{"d_shared_expert": 0, "moe_layers": [0, 2, 4, 6, 8, 10, 12, 14, 16], "routed_scale": 1.0, "head_dim": 64, "norm": "layernorm", "init_std_qkv": 0.024, "init_std_up": 0.024, "final_lr_fraction": 0.0}
Below are experts of layer 2 (counted from 0) of a mixture-of-experts language model. Rows are named router (the router's row for the expert), gate (a neuron's input weights, with its number), up (a neuron's input weights, with its number), down (a neuron's output weights, with its number) and show model dimensions 0-223. Each number is 50 + 12 x the weight over its row's rms, rounded and kept within 0 to 99.
Before each expert's rows: "gets" lists some tokens that make up at least twice as much of what it gets as of all text. This comes from a sample of Wikipedia text that the model never trained on. Tokens count by the router's weight.

# expert 4
gets: "-", "\n", " the", " of", " (", "|"
router:51 34 59 50 26 29 64 39 36 47 31 49 54 52 55 33 50 36 52 73 66 58 27 37 61 49 41 53 60 48 51 58 70 50 61 59 48 40 55 48 33 43 40 57 39 67 48 54 32 65 44 52 59 58 49 65 36 35 32 51 49 71 43 30 54 38 44 67 36 66 63 44 84 75 56 48 39 48 25 58 55 47 50 62 56 77 59 50 52 50 52 37 54 20 55 40 52 56 63 25 42 40 47 73 51 32 52 48 44 53 48 58 57 60 54 51 41 65 51 43 76 46 52 68 47 58 42 49 44 50 47 65 37 37 38 62 48 51 44 45 62 63 54 13 34 27 60 54 38 49 67 46 58 53 61 34 53 48 75 54 43 31 50 80 48 42 43 38 47 44 56 61 50 55 44 42 28 50 36 66 54 51 63 33 39 60 47 55 53 63 70 49 42 42 66 44 47 55 54 40 72 40 73 74 61 46 66 41 43 49 43 29 58 50 40 59 53 51 54 67 26 42 49 43
gate24:55 58 31 53 48 57 45 48 45 66 53 45 31 53 36 75 74 48 63 52 57 54 50 56 36 36 83 27 48 45 58 43 37 69 26 60 42 80 54 52 51 41 45 35 52 39 66 60 53 50 21 35 48 63 69 32 56 43 50 46 53 30 53 64 77 65 48 62 64 61 63 51 58 72 37 42 45 51 38 36 62 65 33 49 41 58 64 65 26 43 32 53 57 65 61 39 50 56 60 43 34 64 37 51 48 51 42 72 51 49 58 36 66 59 56 33 52 56 41 39 63 58 62 61 55 35 48 54 65 29 49 47 55 30 34 48 59 44 62 48 54 57 44 38 34 43 67 29 59 38 53 30 54 54 40 59 38 60 55 31 61 31 67 46 41 29 59 54 45 67 52 49 37 61 61 56 53 54 51 50 35 62 39 66 59 46 45 65 43 53 42 49 59 25 37 62 52 49 41 66 57 45 53 62 58 31 65 37 59 67 59 33 38 47 41 35 28 25 52 53 38 47 51 43
up24:68 43 28 42 44 47 61 51 49 65 44 50 32 40 74 56 39 37 36 49 50 46 58 60 47 59 42 65 32 34 77 38 46 64 38 79 66 54 58 37 35 55 41 55 65 30 53 52 57 54 45 41 45 60 81 47 76 27 50 70 27 60 31 38 59 55 40 70 63 64 58 34 50 21 50 41 50 46 34 41 61 43 39 54 58 50 42 43 42 48 23 48 84 18 50 51 62 40 41 59 61 38 51 54 36 43 57 40 54 76 48 68 54 47 62 41 67 31 68 41 53 72 43 41 55 42 43 47 49 32 30 52 54 37 59 68 54 35 57 40 66 47 52 44 49 54 56 44 67 67 24 38 46 54 56 53 58 38 45 25 45 49 54 38 40 43 47 32 66 54 46 52 60 59 55 63 45 45 42 28 59 56 46 65 60 58 48 50 47 56 48 44 66 61 64 54 44 29 52 60 54 60 47 54 61 69 52 61 40 53 57 64 34 54 56 47 55 27 45 63 40 48 59 46
down24:27 40 45 43 39 48 55 51 45 55 46 40 27 57 49 48 46 80 48 42 60 31 72 54 61 69 35 48 42 54 50 37 53 55 61 32 37 63 51 55 50 45 58 60 13 52 49 52 46 83 32 58 61 46 47 40 60 38 45 45 33 52 61 38 44 45 45 35 40 58 53 50 44 71 52 48 55 37 34 60 51 62 55 66 30 43 57 37 54 68 24 62 47 65 34 46 51 67 50 38 38 45 56 39 54 62 54 38 47 33 56 51 49 54 33 60 62 56 34 41 40 44 66 52 56 57 64 50 45 45 58 46 59 26 64 39 43 58 56 43 47 30 47 49 68 93 47 58 46 64 45 52 63 62 41 54 46 47 45 49 56 36 52 55 65 49 52 44 61 70 59 58 34 29 49 39 70 62 57 65 61 46 49 39 23 56 49 69 52 49 69 46 49 50 71 63 75 60 38 60 36 48 56 73 33 22 31 48 43 43 40 37 53 54 49 45 46 45 59 53 28 58 77 75
gate25:72 54 64 55 58 45 64 52 40 57 51 68 59 30 41 42 75 53 52 59 70 46 41 57 46 39 44 43 55 54 41 64 48 52 41 50 32 58 50 56 52 54 62 64 53 46 33 55 59 53 32 39 67 33 67 32 42 61 41 49 67 44 47 67 51 47 42 64 28 46 66 48 34 50 31 54 58 44 64 49 60 51 48 51 36 53 29 37 28 51 31 46 53 31 53 55 42 48 33 23 31 72 54 67 36 30 45 48 67 48 49 52 42 37 40 25 49 36 65 57 75 61 70 56 38 47 72 48 55 63 48 44 66 54 36 57 37 54 14 40 48 57 28 60 42 52 31 39 40 43 25 82 53 76 53 48 77 39 42 36 54 50 28 73 49 52 47 48 57 59 62 51 34 44 50 50 67 73 67 53 60 45 58 41 64 52 50 62 48 55 47 59 67 55 68 41 50 52 73 43 53 55 49 39 47 40 44 39 54 43 67 34 50 33 54 44 31 52 56 61 56 52 58 39
up25:54 57 39 49 72 54 57 42 46 36 65 40 48 52 58 42 47 55 41 45 40 52 76 61 50 45 42 47 47 51 72 69 52 63 28 40 61 63 51 29 42 33 61 45 63 59 59 43 53 49 52 66 26 59 49 29 32 35 68 70 50 53 80 52 41 50 45 43 35 25 47 58 39 67 35 60 68 33 38 39 48 63 41 66 65 53 64 52 44 52 59 72 43 75 67 36 53 23 47 57 58 50 36 41 41 64 57 54 41 72 67 33 73 44 40 62 34 31 52 41 61 50 47 62 43 50 46 51 55 48 36 50 46 52 29 57 59 31 52 76 68 33 54 64 51 67 36 38 41 38 47 52 54 61 55 40 51 42 37 63 58 45 54 62 69 47 41 62 51 58 46 59 27 41 69 43 55 41 46 48 29 36 48 31 19 35 48 60 49 58 59 80 59 55 35 26 45 44 34 52 55 40 67 52 56 63 40 56 38 46 54 44 34 65 43 54 52 56 39 58 60 39 44 52
down25:47 33 48 44 29 52 68 39 45 45 48 37 22 78 35 73 37 57 54 40 67 58 56 66 52 47 34 47 47 60 36 52 49 49 45 30 56 44 50 54 42 30 67 43 40 68 58 67 65 42 63 60 37 39 50 48 30 35 51 60 60 54 70 48 38 45 47 43 40 51 52 51 47 52 62 57 44 55 33 52 49 55 34 48 40 76 36 81 58 61 45 40 44 40 58 61 36 22 52 47 41 66 56 58 69 77 30 57 46 42 42 30 44 64 63 56 32 48 33 54 47 51 72 51 58 44 59 56 63 56 80 51 52 71 54 50 48 74 61 69 57 55 54 23 40 68 69 51 53 52 60 30 60 43 54 66 32 49 42 53 42 29 63 61 51 57 51 41 47 39 38 65 61 47 58 51 46 54 51 51 40 48 46 50 39 71 51 42 45 60 55 49 40 32 46 43 45 48 28 57 50 35 79 65 47 29 51 44 48 41 34 30 37 47 40 73 51 38 69 70 48 31 55 61

# expert 5
gets: " the", " of", " in", " to", " and", " for"
router:56 43 47 38 36 34 56 51 58 54 34 49 26 60 70 51 51 42 56 60 66 55 39 34 60 65 42 32 57 29 49 27 42 47 61 47 57 42 20 54 19 56 58 48 46 43 62 60 49 57 46 41 49 60 58 54 33 32 43 61 70 59 33 53 50 33 34 67 45 72 58 48 60 67 43 66 41 49 28 72 61 45 55 34 50 52 48 47 55 38 26 52 39 57 55 56 43 61 67 34 45 54 58 52 50 36 43 31 38 33 47 43 75 55 55 57 46 67 40 49 58 39 52 64 56 62 45 44 55 58 58 49 57 61 44 52 45 61 42 62 65 55 55 27 41 44 60 45 18 31 46 49 78 42 60 29 57 39 56 46 21 48 57 58 58 50 61 38 62 58 64 54 48 30 19 66 39 53 41 67 65 53 72 42 52 38 48 62 41 69 45 52 47 54 60 37 50 66 38 44 34 40 53 59 69 56 63 58 46 58 62 27 67 49 43 59 59 31 39 56 39 36 24 47
gate7:61 42 64 58 50 55 50 59 49 25 51 53 34 65 35 64 63 44 61 48 37 67 51 60 33 76 62 63 38 44 23 58 55 47 50 45 38 51 56 59 42 69 21 27 31 56 61 38 50 37 52 64 64 28 55 33 33 41 53 34 37 36 46 45 34 08 67 44 48 53 35 45 53 33 61 52 33 52 35 65 49 41 55 53 71 71 44 56 54 48 40 41 53 48 53 57 53 50 62 48 42 60 38 56 46 52 66 68 69 40 69 56 55 49 41 43 53 43 54 49 61 79 27 55 65 54 54 46 65 49 50 53 63 55 46 31 46 59 55 44 43 65 51 52 58 36 53 56 39 32 57 21 56 56 52 49 23 55 29 48 44 68 51 33 47 49 57 50 66 49 58 35 48 50 33 46 70 24 80 64 48 43 53 48 50 57 53 51 70 64 37 66 82 47 49 66 67 50 51 41 52 73 60 48 54 56 47 45 53 49 52 46 55 43 30 49 41 52 59 50 58 33 63 37
up7:42 56 44 45 49 50 65 40 37 45 52 39 47 41 57 49 46 49 42 54 63 30 42 55 55 38 54 65 36 33 60 59 60 55 29 47 48 55 52 44 60 41 25 48 35 63 60 60 44 47 58 80 51 35 76 38 38 54 33 53 51 57 50 32 52 33 40 77 62 54 58 49 57 58 46 41 69 44 25 40 64 40 56 45 50 54 62 46 61 45 63 35 86 42 43 52 47 50 51 57 70 67 45 39 69 81 42 61 28 56 61 26 48 54 38 55 70 25 30 54 70 45 34 46 40 56 29 68 60 47 50 36 30 67 42 56 74 46 43 65 42 52 40 48 62 36 46 46 59 52 66 41 68 50 52 76 51 44 73 43 49 63 49 62 88 41 57 44 48 50 33 48 43 50 46 66 61 32 45 58 51 45 51 37 43 44 34 53 64 52 66 61 50 48 30 51 58 55 44 57 45 57 29 35 31 35 43 49 55 60 69 41 48 51 47 38 42 42 26 57 46 57 53 37
down7:41 56 44 44 55 51 64 53 52 55 50 73 02 48 53 60 45 44 55 44 57 52 33 49 38 42 47 53 44 68 54 51 49 54 58 64 63 41 47 50 59 50 46 47 44 45 65 34 50 56 51 54 53 69 37 55 46 44 42 43 24 43 46 61 52 33 66 56 60 60 32 45 70 34 52 44 65 53 41 34 47 50 61 56 45 47 44 60 44 62 50 61 50 61 39 54 25 48 54 48 44 61 62 63 42 61 52 46 47 48 65 56 41 36 36 58 38 40 63 39 52 45 52 50 63 44 49 56 59 49 60 57 58 29 59 64 12 44 70 45 73 53 19 45 81 61 50 46 73 63 40 24 26 55 39 37 54 47 45 47 51 48 57 48 72 51 33 32 32 61 53 76 50 50 46 32 62 66 44 34 31 29 48 57 52 34 56 39 44 59 63 57 55 42 53 63 71 35 47 66 59 37 44 63 74 49 58 47 36 27 46 59 44 60 41 61 60 69 78 57 31 31 45 66
gate8:44 34 44 58 08 70 51 60 60 62 56 63 49 60 35 37 55 48 44 54 50 51 54 57 31 62 63 44 59 48 69 37 37 59 47 50 59 35 62 73 44 57 65 50 71 45 66 39 44 67 53 48 35 50 53 45 47 55 56 36 48 40 52 61 67 41 39 40 61 74 42 47 29 33 59 53 48 51 33 56 54 29 34 24 69 35 58 62 56 61 35 32 67 52 45 53 50 45 63 68 30 46 73 57 63 52 47 50 53 55 55 39 56 58 39 52 33 53 49 63 59 59 34 43 51 43 41 41 37 50 74 21 42 59 77 79 35 33 41 44 47 67 67 49 63 46 55 51 52 71 54 55 45 61 47 46 50 49 23 42 42 65 28 32 48 60 48 46 42 49 34 52 46 55 58 50 49 39 49 50 42 40 44 55 65 30 45 56 55 48 63 81 51 59 51 46 54 67 43 35 56 61 54 47 53 47 72 44 42 49 61 46 42 32 44 58 76 63 43 65 35 31 23 33
up8:55 37 72 49 48 36 43 62 47 52 42 36 47 42 60 61 28 65 35 64 63 50 54 55 60 51 36 57 35 74 50 48 39 55 64 58 50 44 69 67 35 30 52 51 69 46 47 61 38 50 34 57 36 69 48 78 40 31 52 64 62 44 40 69 38 42 50 55 48 48 53 42 53 51 26 33 41 45 57 41 47 31 52 70 87 70 58 57 55 64 40 57 41 56 47 51 69 63 53 50 41 51 68 40 52 70 40 47 51 54 71 49 48 47 59 50 53 45 39 55 31 33 49 55 42 41 48 50 44 33 30 65 44 55 60 39 50 61 55 57 56 42 51 55 64 27 48 50 51 59 43 53 45 48 48 40 50 71 39 35 58 84 34 56 61 54 39 44 21 48 67 54 68 47 11 52 28 57 42 58 55 24 63 41 49 37 69 52 55 27 36 70 58 47 42 28 44 51 49 50 48 28 34 45 49 51 47 69 54 56 49 66 41 63 47 38 64 37 47 46 52 60 69 65
down8:66 51 57 48 42 52 37 55 49 49 47 44 63 49 41 40 64 57 51 89 64 57 44 56 55 49 60 41 46 44 64 37 38 35 47 52 73 62 52 60 57 48 49 82 37 58 66 33 30 68 67 26 39 68 71 47 61 50 67 48 24 58 56 66 24 52 59 49 37 39 64 34 34 50 25 55 48 61 51 42 53 52 49 58 68 56 41 43 43 47 53 57 60 52 56 61 43 44 61 56 33 37 72 70 41 66 77 50 52 48 43 31 63 31 44 40 50 30 38 40 36 45 56 52 28 70 59 38 70 50 43 45 44 51 52 50 45 20 38 48 58 36 53 55 59 47 43 25 46 44 59 44 64 39 30 56 59 77 62 44 64 55 34 44 49 54 45 32 52 44 41 42 46 52 27 60 47 40 51 75 51 39 44 61 35 52 36 50 40 44 49 24 58 52 51 54 62 45 56 45 61 38 40 52 35 50 49 56 74 58 48 70 55 60 42 56 68 42 75 43 37 44 40 69

# expert 7
gets: " |", "\n", "|", ";", "==", "–"
router:54 48 50 61 43 25 53 49 35 45 53 45 54 45 45 35 48 25 51 76 52 43 48 39 53 55 57 50 66 47 46 22 72 65 55 38 44 46 29 83 42 45 43 68 50 45 52 71 68 63 38 53 44 59 55 72 25 31 57 39 38 56 38 47 44 45 40 63 36 53 62 51 70 42 54 47 23 49 47 44 49 56 51 59 52 55 50 42 62 48 52 40 36 29 53 44 66 38 61 44 53 61 61 78 71 34 54 37 34 53 33 49 60 61 66 73 54 52 38 61 56 52 51 63 69 43 36 47 40 62 32 64 26 51 45 45 51 67 42 53 75 59 49 24 40 48 46 53 35 47 62 64 57 34 46 21 47 48 55 52 61 43 51 64 53 37 59 49 32 52 77 64 34 34 47 55 46 30 42 40 50 46 62 28 50 41 50 69 41 81 67 63 43 43 50 45 28 53 53 43 46 44 54 67 66 62 53 60 59 53 49 58 40 59 65 56 53 53 45 44 24 46 35 41
gate10:67 50 54 54 50 42 62 33 45 46 34 69 82 47 61 50 61 38 55 59 39 53 47 75 43 51 61 44 39 48 26 57 54 57 41 40 56 62 46 59 70 46 30 32 44 54 51 39 69 54 12 50 46 63 34 56 41 59 37 36 48 41 51 53 25 58 53 43 38 40 54 49 56 62 57 52 70 26 40 59 56 18 82 47 47 58 55 53 59 46 42 53 37 43 43 80 55 58 56 48 56 50 57 41 53 34 59 48 61 57 58 35 53 44 59 48 54 32 46 72 57 36 66 39 65 55 50 62 52 34 38 27 34 51 43 59 75 62 53 68 42 64 55 27 66 42 72 57 43 43 75 53 60 66 37 57 64 34 44 47 43 46 37 48 57 51 56 43 37 19 38 46 38 42 46 62 61 45 66 41 45 54 55 48 53 65 65 44 64 31 23 58 38 41 46 53 42 48 54 62 54 59 48 36 42 52 65 64 29 61 51 46 53 71 54 56 51 60 41 36 32 35 44 67
up10:41 28 47 50 52 27 53 51 42 42 61 44 46 28 56 47 47 81 46 60 34 57 52 52 61 44 60 68 56 48 47 55 83 28 40 53 43 56 53 53 52 64 55 58 45 42 44 44 61 23 53 48 41 44 34 58 50 77 52 41 16 42 47 63 24 35 48 37 43 77 56 50 52 20 37 67 34 30 56 45 75 57 77 55 39 40 60 42 40 46 42 56 57 52 55 63 35 56 68 50 44 73 41 48 65 41 57 57 49 64 52 64 44 61 33 29 51 54 31 61 56 46 32 39 33 64 57 68 64 42 39 46 41 38 68 46 43 59 24 57 54 47 54 43 42 45 55 69 58 54 47 34 45 70 36 41 50 34 52 33 73 48 41 75 49 54 57 66 54 60 46 52 39 48 41 51 47 62 60 53 58 39 54 43 36 54 52 39 52 58 55 66 58 41 45 40 58 57 61 55 53 43 52 32 65 49 41 35 61 74 69 53 72 58 35 62 30 49 59 60 47 55 59 64
down10:51 70 37 67 46 31 48 48 43 54 36 62 50 58 57 59 58 26 34 48 51 72 30 67 45 52 54 67 53 53 57 67 38 58 32 39 54 58 39 57 62 59 43 48 43 62 43 69 47 50 47 45 48 71 58 59 40 66 74 50 49 60 66 55 62 55 47 60 39 64 47 71 39 45 37 62 54 68 66 51 48 50 59 43 47 50 52 59 41 36 61 73 84 64 57 73 56 60 50 38 66 37 66 45 57 24 49 48 44 43 48 59 30 59 60 38 51 43 70 43 47 41 28 49 24 46 50 36 40 52 70 52 41 47 44 52 50 37 52 46 46 54 48 63 47 76 42 57 62 47 49 43 52 75 52 39 28 29 23 56 67 52 49 46 36 47 53 61 42 65 46 53 39 47 36 56 41 56 33 42 60 36 67 58 41 36 47 34 53 65 54 45 36 36 48 49 54 18 40 46 34 51 64 38 42 35 29 33 61 56 50 49 27 52 56 71 34 65 50 58 25 25 66 55
gate11:37 47 44 44 31 27 45 86 33 53 55 57 42 42 27 48 57 23 52 37 39 49 64 45 39 50 43 61 48 56 63 43 36 55 51 49 50 54 46 70 51 40 77 62 67 45 54 65 40 47 23 65 63 49 64 47 57 45 48 52 55 55 33 35 62 42 51 44 54 56 37 47 70 43 45 37 59 41 73 45 56 34 60 69 64 45 41 34 66 55 37 45 53 52 37 42 33 21 38 59 49 15 54 57 41 44 58 47 45 43 61 40 61 37 63 65 74 38 37 53 60 72 50 33 55 56 50 57 52 35 40 59 50 46 29 54 54 42 53 29 62 63 35 31 63 60 44 50 52 55 46 49 31 30 55 37 59 56 38 53 41 55 37 45 31 41 43 50 59 64 62 50 47 45 45 42 59 38 66 34 32 72 36 45 54 37 66 73 65 70 64 56 43 62 50 42 64 40 55 47 36 61 42 61 66 42 54 61 40 63 63 66 54 47 37 36 58 77 34 37 41 50 69 52
up11:36 46 35 38 27 54 49 50 61 48 65 43 33 49 41 63 50 38 56 57 45 53 61 57 47 56 48 43 51 54 56 54 64 45 46 58 49 33 45 68 47 64 36 66 63 42 84 51 42 59 39 43 34 60 42 37 54 40 54 50 64 63 46 47 47 38 57 46 58 65 52 43 67 42 44 45 49 51 67 50 62 47 46 40 33 38 44 67 53 39 50 42 39 27 51 38 37 68 77 40 50 61 54 47 45 57 74 37 42 35 60 27 67 53 44 63 44 46 52 35 34 34 39 50 97 34 60 46 62 84 48 56 55 33 55 48 43 89 52 37 50 54 65 42 56 76 31 48 44 53 66 54 40 34 34 54 53 52 56 63 28 54 46 65 34 59 54 32 30 50 70 45 50 42 51 35 54 22 29 38 63 38 55 61 63 54 71 46 42 59 28 36 45 44 62 54 42 52 30 60 43 49 43 35 60 51 59 65 37 53 69 51 58 67 46 43 64 46 52 50 41 53 51 58
down11:65 58 47 49 49 59 52 31 44 30 59 53 50 63 39 32 40 57 50 61 42 34 48 43 64 46 41 54 47 47 55 43 58 49 75 41 54 68 47 56 69 53 69 38 38 76 42 53 33 61 67 54 50 50 51 40 71 68 62 37 41 41 63 42 58 43 48 34 55 40 52 63 43 75 59 47 48 38 45 56 51 49 50 65 40 42 49 62 34 41 49 45 56 45 52 53 64 27 37 53 76 50 37 35 49 37 53 84 79 43 41 68 36 55 48 38 49 47 51 57 29 66 50 39 23 54 40 48 38 41 47 52 46 44 61 66 72 47 37 57 51 34 45 70 57 52 42 47 54 65 33 58 57 46 47 59 12 57 26 45 58 71 49 64 40 59 25 56 58 25 47 44 67 62 60 59 49 73 49 33 48 68 52 56 46 49 57 44 43 27 58 47 30 30 46 34 74 69 42 35 52 71 43 70 39 52 56 46 52 52 58 41 51 37 49 33 55 34 62 43 57 63 59 45

# expert 3
gets: ".", ",", " |", ";", " is", " was"
router:60 47 36 73 43 35 54 43 35 46 50 51 47 55 59 31 69 45 59 76 63 48 58 48 55 59 59 40 59 55 31 28 41 65 55 43 45 58 51 50 37 45 39 56 30 48 65 65 61 67 44 56 72 52 50 66 50 39 37 27 48 72 45 61 35 56 36 80 41 59 37 55 51 56 43 63 20 66 31 73 76 40 58 49 45 49 54 39 69 52 37 51 38 34 46 40 54 18 83 42 46 58 51 50 49 43 47 20 37 31 29 53 57 63 52 58 54 39 52 44 63 57 42 53 53 59 46 38 37 47 58 57 38 70 58 51 60 61 44 46 66 44 52 45 50 54 65 39 40 29 75 61 64 49 50 28 44 58 53 42 53 40 45 76 51 52 56 51 59 39 56 50 56 47 43 47 40 36 44 55 71 36 55 47 41 60 58 66 29 59 65 61 51 52 63 58 28 59 56 35 54 52 52 57 64 66 41 71 60 46 80 31 51 48 56 69 55 54 35 52 49 45 44 41
gate10:61 31 58 48 25 49 52 25 42 36 49 41 66 58 59 64 40 52 50 59 62 36 69 41 37 60 49 52 42 35 13 47 55 39 61 53 51 52 37 56 40 64 54 52 36 45 61 70 58 63 33 54 70 43 48 36 50 74 57 34 53 61 64 69 54 33 43 53 49 57 39 41 52 27 62 65 54 36 46 58 46 56 56 48 52 47 64 42 33 56 41 46 54 50 67 17 42 72 52 60 43 42 28 37 36 51 43 43 35 43 50 50 56 60 49 68 39 34 60 31 53 70 72 68 33 49 54 36 43 59 63 58 41 61 48 39 52 43 40 49 36 55 69 66 34 61 49 39 61 50 66 62 45 47 55 45 65 44 24 62 51 61 43 55 52 51 61 41 45 27 79 36 66 51 40 59 40 69 71 58 49 67 52 35 12 47 34 45 52 39 46 52 36 30 51 48 77 37 65 65 66 46 44 51 49 51 46 51 45 55 57 53 30 53 50 59 40 54 60 51 47 70 61 50
up10:38 49 51 62 57 47 59 62 59 34 49 34 45 48 67 46 29 42 57 40 55 53 41 49 65 41 52 50 33 54 58 61 62 50 61 52 54 62 40 61 35 65 61 58 57 42 51 52 54 40 67 62 47 52 48 67 45 63 30 46 68 48 56 45 69 42 40 44 57 34 74 38 64 48 46 49 37 53 46 59 66 50 67 25 38 44 41 52 51 44 37 36 43 57 62 54 32 53 57 57 55 40 44 61 86 32 54 38 53 53 16 48 28 36 38 50 64 41 50 66 41 54 69 50 55 57 70 51 46 21 40 53 36 58 47 33 48 68 69 34 26 54 75 50 46 45 45 46 47 34 40 71 48 42 47 42 55 63 61 24 54 73 53 55 53 51 55 53 56 56 57 35 57 58 46 41 42 70 78 56 56 62 50 60 52 42 22 38 55 50 33 38 56 55 34 47 55 51 70 42 83 51 37 26 33 51 40 68 68 42 38 39 48 44 51 46 60 57 23 71 45 61 66 57
down10:33 55 37 45 51 37 47 53 58 62 25 51 57 51 58 46 62 35 48 31 47 58 56 51 51 46 34 32 45 57 51 61 35 71 55 56 62 27 58 51 59 37 51 65 56 56 61 57 45 60 41 56 70 42 53 66 51 53 48 08 62 51 41 41 52 38 56 32 66 61 48 57 47 50 48 36 42 23 54 57 53 47 54 38 49 46 63 46 54 43 43 36 51 74 57 64 60 58 61 63 40 68 62 53 71 35 42 37 57 42 63 47 59 40 34 26 43 56 39 34 37 59 46 68 51 63 71 51 60 54 61 50 64 61 43 78 26 36 60 65 51 36 31 49 69 44 60 47 45 48 68 30 43 58 67 44 43 41 47 46 51 21 44 40 64 47 45 54 60 51 51 58 46 59 69 20 41 34 56 47 55 61 67 47 60 30 37 32 53 58 60 29 29 55 66 66 63 34 35 41 38 45 68 54 38 47 23 63 42 55 52 52 54 55 52 71 71 33 70 54 59 62 46 38
gate11:68 52 46 38 58 51 58 41 55 24 45 52 45 58 39 38 53 47 33 65 35 45 64 54 35 77 68 49 43 31 45 48 38 36 37 43 63 59 62 73 34 63 38 51 43 23 47 48 65 81 53 34 55 37 58 48 41 67 40 35 58 47 75 47 73 44 57 29 44 45 55 51 36 68 45 72 44 50 44 82 56 38 45 38 34 50 47 54 46 47 48 60 63 52 58 44 57 50 73 53 52 49 61 54 30 39 57 47 57 53 38 50 51 69 50 42 33 33 52 54 62 46 38 66 59 58 49 18 53 46 53 45 49 54 57 47 35 60 55 26 61 67 43 58 48 51 58 62 53 31 22 52 34 49 48 31 54 63 34 52 54 59 40 65 57 36 50 48 49 27 58 38 51 59 40 44 71 39 55 48 23 53 36 55 57 49 54 59 71 43 42 55 39 40 65 53 75 48 28 41 55 77 42 80 52 61 35 51 35 56 64 41 50 66 44 50 52 59 41 65 41 45 52 66
up11:67 55 55 48 65 56 34 30 33 52 44 68 34 49 48 51 56 46 60 56 42 51 51 26 58 71 39 51 39 60 54 64 53 70 68 34 60 40 45 52 43 58 60 51 51 32 46 73 52 58 55 28 55 41 47 46 52 55 58 47 49 38 50 61 69 44 40 32 57 37 30 54 61 37 33 61 57 71 58 54 43 38 57 57 58 38 54 57 46 56 74 61 49 65 42 50 55 73 57 50 59 55 41 65 42 35 52 49 32 76 44 39 32 42 52 48 34 56 59 61 49 40 42 59 37 40 48 32 55 29 39 25 52 80 61 37 51 47 26 36 37 59 65 27 48 59 61 57 54 23 56 48 54 62 33 63 55 45 63 45 35 42 59 49 43 74 35 53 79 45 55 55 37 28 54 65 44 26 71 45 59 50 39 62 57 55 45 77 80 48 53 40 51 47 40 36 55 49 37 29 75 50 54 53 63 44 66 60 53 51 50 60 53 36 46 53 28 58 49 46 45 58 36 72
down11:54 37 47 49 45 67 54 72 61 36 49 53 29 35 46 44 56 51 63 65 37 41 21 51 76 64 51 39 40 55 68 45 34 49 70 40 42 39 53 35 52 39 51 52 56 58 36 50 55 39 55 48 57 62 74 42 47 40 65 54 49 39 48 39 70 59 72 57 54 23 44 50 43 62 48 65 44 57 45 44 51 38 49 50 42 35 66 53 52 47 37 35 57 34 25 52 50 62 52 32 55 50 49 31 50 43 48 46 61 66 33 43 54 58 44 41 34 46 53 54 33 49 56 47 44 63 36 49 34 47 53 39 61 47 68 59 45 40 37 40 38 39 53 41 38 39 34 51 45 50 33 30 44 47 41 56 44 71 41 51 54 47 19 79 51 74 49 65 68 47 55 17 43 53 62 79 53 33 48 35 49 71 52 60 53 40 42 53 58 66 61 66 47 70 57 68 49 75 60 64 60 43 27 32 69 49 63 55 46 40 68 52 41 59 60 55 66 33 45 58 78 70 58 57